config.yaml
d_model: 192
init: "trunc"
init_std_up: 0.0406
optimizer: "muon_variant"
lr: 0.00642
Below are experts of layer 4 (counted from 0) of a mixture-of-experts language model. Rows are named router (the router's row for the expert), gate (a neuron's input weights, with its number), up (a neuron's input weights, with its number), down (a neuron's output weights, with its number) and show model dimensions 0-191. Each number is 200 + 20 x the weight over its row's rms, rounded and kept within 0 to 999.
Before each expert's rows: a language model's description of what the expert responds to; "comes before" lists some tokens at least twice as common just after its tokens as in all text. This comes from a sample of Wikipedia text that the model never trained on. Tokens count by the router's weight.

# expert 10
It responds to: Section headings, word endings
comes before: "==\n", "==\n\n", " ==\n", " ==\n\n", " and", "===\n"
router,217,177,204,205,224,219,220,181,231,206,197,194,166,184,209,221,228,229,203,203,204,174,189,203,217,193,210,177,200,214,196,227,208,202,190,199,198,206,224,219,151,165,184,188,193,228,204,202,191,203,193,179,198,189,181,230,190,202,252,195,199,173,225,200,201,184,236,221,197,225,194,203,220,197,207,196,193,222,219,182,238,254,188,226,215,199,211,189,209,224,181,195,208,191,188,218,208,200,208,193,167,216,206,212,206,169,190,188,204,187,218,199,211,224,182,237,199,144,206,197,204,186,180,236,180,171,216,209,192,217,163,208,221,186,215,210,195,217,226,145,184,203,167,199,191,204,204,180,176,204,227,238,216,226,210,223,222,161,197,207,189,186,157,191,237,198,198,185,196,195,175,188,206,193,172,189,220,186,218,216,239,185,213,245,218,157,180,214,199,164,191,225
gate5,208,188,193,240,205,202,182,217,170,183,158,192,218,175,176,232,198,205,219,219,198,172,199,199,195,182,199,213,200,182,215,218,196,189,203,216,198,186,208,196,194,198,210,183,195,183,184,237,226,160,188,233,190,180,193,172,187,223,195,166,147,232,228,205,160,200,218,191,221,208,200,224,199,219,218,243,179,211,248,219,185,194,209,221,190,217,164,222,217,175,176,184,201,178,170,179,198,181,187,200,207,192,200,192,227,170,212,222,207,168,218,224,198,232,204,211,187,205,211,153,199,211,217,207,190,198,200,190,217,232,198,189,219,212,195,171,209,176,188,198,202,192,214,203,228,220,203,213,215,222,214,228,189,202,200,211,217,208,227,163,237,200,213,245,212,222,233,218,221,185,223,173,180,225,204,181,219,204,197,165,218,201,178,170,189,199,180,199,247,197,173,239
up5,211,197,170,187,212,216,180,194,197,197,164,209,212,205,177,192,188,220,201,230,209,190,173,162,232,214,207,190,187,174,205,210,207,188,200,211,188,208,238,222,183,195,198,182,189,185,210,243,161,164,182,207,178,206,188,182,224,228,185,198,177,231,194,206,187,190,182,202,174,154,202,238,201,170,182,242,235,219,171,173,184,200,183,184,216,191,211,195,215,226,227,222,195,177,191,187,190,174,187,202,207,209,181,200,203,221,195,205,234,188,185,206,189,188,212,194,215,188,170,201,191,150,192,198,207,177,160,244,201,177,215,210,188,197,201,178,196,223,185,175,183,187,207,223,221,195,157,209,182,220,231,185,217,185,180,213,214,185,211,152,179,192,235,205,187,191,217,180,227,192,179,196,162,201,214,236,228,228,196,173,220,201,224,168,195,238,204,165,190,220,198,205
down5,244,184,214,194,197,219,166,209,229,174,171,201,186,207,230,237,219,184,210,195,222,222,198,220,175,236,196,205,188,191,194,183,196,235,230,189,191,196,186,204,201,175,215,200,240,227,211,219,194,206,170,182,177,219,182,211,194,213,240,199,192,215,215,229,189,215,203,183,222,220,167,200,185,230,200,209,220,219,189,184,200,240,228,198,212,192,207,179,157,166,185,188,238,221,222,224,196,207,215,209,202,198,170,206,211,197,218,174,224,170,186,119,183,187,194,192,180,207,216,224,216,175,208,187,272,202,195,194,176,219,236,196,203,217,191,174,195,200,225,178,237,178,187,215,219,184,203,223,193,215,210,220,196,190,236,202,200,199,176,194,204,189,212,186,195,219,194,182,216,199,183,196,203,201,198,209,198,216,190,223,197,147,227,188,195,212,200,205,193,201,219,207

# expert 13
It responds to: Passive past participles, Trans-
comes before: " to", " by", " a", " Prix", " as", " in"
router,186,177,200,239,196,208,182,207,194,187,180,204,181,206,202,202,206,238,173,205,180,173,223,211,202,200,195,160,209,221,197,205,189,222,206,250,194,216,199,207,164,201,206,156,209,213,213,206,195,180,172,205,213,193,170,214,187,206,223,229,209,176,181,211,235,203,200,193,175,231,169,188,246,223,170,196,178,195,195,203,241,221,179,186,196,216,184,223,183,210,202,189,211,196,203,215,201,204,185,187,178,215,221,202,194,193,176,166,237,209,199,166,196,218,227,186,176,156,159,218,198,169,163,201,176,201,215,173,192,215,171,201,206,223,203,205,175,189,217,207,208,176,169,199,207,203,159,213,182,179,213,195,219,210,216,217,224,169,203,181,172,166,208,171,231,224,196,184,202,212,155,156,199,207,192,175,172,184,228,188,207,190,182,239,213,193,179,204,210,223,190,227
gate0,186,179,194,194,211,205,181,216,203,172,182,199,199,221,150,206,212,219,219,180,142,206,173,166,191,222,203,215,212,209,195,192,196,226,168,213,194,229,248,224,170,207,195,208,190,214,192,196,192,146,207,188,199,199,196,192,205,216,180,187,192,208,169,170,247,210,172,170,221,192,204,177,203,187,201,225,230,189,227,193,219,191,179,213,192,221,185,225,212,197,215,199,260,210,194,220,221,206,191,191,180,187,191,222,184,229,183,197,214,214,221,190,190,225,217,161,196,215,188,214,193,201,150,190,190,232,177,208,209,204,221,213,233,217,155,175,206,197,187,190,204,216,208,214,213,169,210,210,210,178,217,224,212,223,245,193,209,230,183,202,189,195,202,222,188,229,179,201,196,198,207,187,217,184,167,232,209,201,156,210,216,184,216,198,220,180,182,218,226,228,192,234
up0,191,201,167,187,226,201,198,188,192,193,200,216,229,175,221,206,206,180,209,202,222,168,217,202,204,204,223,203,233,226,235,206,189,185,189,183,272,235,200,210,220,214,204,240,190,155,209,189,195,163,197,182,178,215,205,210,196,195,167,243,204,194,212,218,178,189,196,224,170,215,187,223,195,220,187,191,183,178,184,230,197,191,156,191,202,203,206,210,240,212,200,212,211,240,159,232,179,199,192,173,197,205,201,201,198,182,194,191,191,202,180,213,211,205,211,211,196,218,180,184,205,166,209,172,228,217,191,213,187,230,190,179,182,247,212,189,203,198,168,218,217,193,190,181,172,194,203,201,204,191,191,202,244,195,191,207,209,245,193,206,218,191,222,229,171,185,170,142,175,207,175,218,211,192,199,176,201,168,186,210,216,179,201,203,211,226,219,194,205,223,155,185
down0,198,192,222,212,214,206,189,188,228,198,200,205,193,229,217,195,200,217,214,216,203,170,205,183,169,243,176,216,189,205,187,220,213,186,215,195,192,226,202,184,178,221,233,191,181,194,192,196,216,211,166,200,180,197,189,167,187,163,194,211,217,178,206,182,189,192,246,222,208,184,184,191,203,217,189,192,229,200,207,211,184,262,197,211,207,212,201,174,191,262,195,193,228,215,188,237,203,213,195,217,179,229,222,178,224,209,194,179,222,185,215,170,217,193,193,240,197,160,199,208,237,178,184,210,195,185,193,181,212,175,183,224,242,168,163,219,222,173,192,230,215,213,229,190,186,198,228,257,207,205,230,185,195,184,240,199,222,185,199,182,224,196,220,183,192,213,181,194,200,184,220,200,206,205,225,200,165,223,192,192,215,186,160,220,183,217,173,197,224,218,174,193

# expert 37
It responds to: Tournament rounds and medals
comes before: " round", " |", " |\n", "(s", "-up", " medalist"
router,212,190,195,215,216,217,205,173,186,220,195,222,169,194,199,178,202,196,164,197,227,186,212,223,219,199,235,209,215,213,196,206,217,178,178,219,200,201,205,213,160,186,186,204,218,223,225,195,171,178,180,191,185,224,171,211,201,236,203,205,251,192,184,224,199,220,217,217,196,215,176,168,265,221,197,176,189,181,208,233,215,199,178,197,172,195,207,194,219,233,188,178,193,191,213,206,222,209,172,221,176,230,197,230,192,173,188,217,207,202,186,162,190,237,190,210,164,168,214,183,184,163,206,191,146,185,228,209,193,215,167,250,224,176,220,216,187,206,179,181,221,183,185,195,218,228,192,195,182,180,219,207,225,182,201,197,198,171,185,199,164,207,160,171,206,219,203,182,213,205,178,208,197,239,190,205,207,214,207,203,196,161,190,220,207,169,200,185,191,214,192,201
gate2,188,213,248,175,203,191,226,181,208,218,234,212,182,194,193,187,255,161,159,211,208,207,216,213,205,172,204,200,209,227,197,167,217,200,222,180,190,188,243,207,210,191,203,198,204,186,193,161,195,209,199,240,223,200,199,210,220,188,165,179,227,207,220,213,194,184,207,170,203,185,229,176,175,198,202,189,172,207,190,218,178,159,201,186,195,187,134,192,203,225,196,208,224,211,208,202,202,223,199,194,216,183,240,198,177,168,199,196,174,188,176,229,196,197,215,217,200,199,176,193,210,186,215,201,164,233,202,220,201,140,182,236,212,232,223,197,209,222,174,203,206,212,199,207,156,209,182,196,208,219,225,210,201,206,218,199,197,198,196,212,196,226,232,208,177,207,239,217,220,206,200,205,217,165,178,191,162,197,194,179,186,154,217,183,207,191,187,216,188,201,223,196
up2,223,192,256,192,211,213,175,203,216,222,237,171,209,209,198,210,178,175,207,199,220,193,196,192,230,218,195,205,206,176,218,207,227,178,217,145,194,208,176,186,203,195,184,199,233,195,218,222,176,191,220,189,229,205,186,182,197,241,202,232,212,216,212,185,163,161,209,195,208,243,220,209,186,203,197,206,179,196,169,204,212,226,192,164,212,206,211,192,210,198,189,165,194,171,207,174,222,229,217,228,174,163,215,170,190,211,190,175,162,207,176,195,230,199,217,225,229,208,208,213,197,222,215,192,219,184,210,230,208,216,181,221,183,178,182,210,206,203,217,185,160,192,200,210,193,208,143,171,189,190,188,218,196,197,178,209,174,177,215,177,191,166,225,215,201,206,189,192,220,220,237,210,215,221,202,210,201,171,217,214,246,216,203,207,182,207,234,197,174,233,204,199
down2,188,204,198,149,213,196,191,245,164,193,215,180,208,213,167,200,190,208,211,209,221,179,223,181,206,224,176,184,220,212,223,236,178,214,205,202,206,219,221,193,230,198,205,178,226,229,155,171,186,200,223,179,201,215,229,198,218,185,214,193,161,180,210,238,220,213,192,210,189,211,169,204,207,194,205,195,194,247,166,198,159,167,183,201,215,229,187,213,183,178,214,198,220,217,200,215,206,191,193,211,179,200,201,189,208,194,166,179,191,213,210,195,211,219,250,207,171,202,162,186,212,233,200,174,169,192,192,219,205,220,224,193,171,156,188,214,164,233,213,199,203,224,189,238,194,190,202,198,193,195,193,174,195,231,174,228,187,180,189,211,217,239,209,204,194,176,182,208,211,173,236,192,188,219,237,209,181,205,198,193,222,189,208,169,160,216,189,221,206,222,200,199

# expert 12
It responds to: Months, deaths, census
comes before: " ", " of", " in", ",", ".", " on"
router,179,210,194,206,203,221,232,190,175,187,183,229,165,235,225,196,211,207,201,203,218,173,230,234,224,199,196,202,183,210,199,200,194,204,214,219,217,199,181,198,170,156,202,186,176,220,211,238,182,202,169,206,188,233,165,188,195,177,203,202,232,186,232,264,220,226,192,219,209,211,182,206,223,228,224,210,213,234,224,180,210,216,193,208,183,176,203,237,193,202,202,198,181,209,173,200,203,208,213,179,180,204,193,234,191,169,181,172,208,220,224,215,191,208,222,206,203,191,214,171,181,157,194,234,173,171,194,190,183,200,177,189,181,205,204,221,190,206,207,166,192,178,192,159,195,200,207,202,219,180,208,207,215,244,232,204,199,193,212,237,165,177,179,172,222,233,212,201,224,213,213,193,204,241,166,195,211,191,209,183,213,161,203,218,213,193,189,168,184,230,206,188
gate2,225,188,220,213,183,211,204,226,163,197,189,187,195,214,204,215,216,218,199,236,227,178,210,202,195,192,207,209,198,224,222,182,210,155,202,167,174,237,225,173,204,181,225,219,203,198,222,235,169,205,189,194,232,179,168,167,187,172,223,203,192,189,210,209,183,239,217,205,222,184,195,179,219,213,212,202,201,212,226,206,209,224,198,195,212,214,188,196,226,181,224,217,206,157,203,200,196,206,203,190,185,204,168,199,233,179,162,198,210,189,193,180,225,183,188,199,234,210,193,267,237,206,186,202,201,232,193,228,232,171,199,203,199,244,226,204,221,188,246,184,195,231,162,231,203,197,212,208,251,193,210,177,185,187,218,188,220,217,196,168,215,189,204,184,190,198,189,203,217,211,186,176,209,201,147,210,191,203,186,201,217,233,215,205,198,194,214,182,210,188,230,208
up2,199,204,205,209,213,211,193,187,198,193,188,213,196,245,229,197,204,212,195,188,175,223,202,195,191,206,225,181,180,230,212,198,215,196,247,222,212,200,216,243,193,181,181,183,217,191,139,191,215,221,234,198,173,175,213,202,217,218,213,180,184,187,213,220,224,233,207,224,195,175,166,203,176,223,202,194,201,218,240,202,206,189,210,149,234,194,195,206,191,207,195,200,186,198,202,258,238,200,211,169,173,199,193,175,222,215,218,210,166,154,143,195,200,188,177,191,190,200,184,205,190,189,184,217,223,155,208,185,182,221,154,190,196,181,154,207,190,198,193,172,197,230,183,230,219,222,190,205,200,183,201,216,197,194,192,190,216,207,200,194,201,186,217,229,221,190,223,195,200,187,204,194,177,203,209,203,160,198,193,158,194,199,205,180,170,174,181,175,207,182,172,203
down2,215,189,177,192,192,223,175,203,213,166,194,195,209,189,187,196,191,188,204,184,203,238,227,202,192,220,221,177,215,217,203,193,214,209,200,238,196,231,172,216,188,173,155,182,204,189,176,190,202,199,218,194,181,208,220,147,198,174,180,191,241,171,201,227,178,204,211,194,224,216,213,195,220,190,211,227,199,170,184,206,217,223,198,210,202,203,184,223,194,199,165,184,182,192,180,221,185,226,213,217,182,212,195,195,222,206,169,195,218,196,219,198,221,231,190,174,219,185,196,176,237,171,175,177,173,204,158,207,188,190,166,194,220,157,239,188,222,217,185,205,193,167,188,203,193,159,217,221,222,187,218,227,191,226,179,210,189,201,182,179,188,195,175,190,184,164,219,188,192,222,175,235,208,220,207,235,190,180,149,177,212,209,216,217,220,230,177,213,213,174,234,222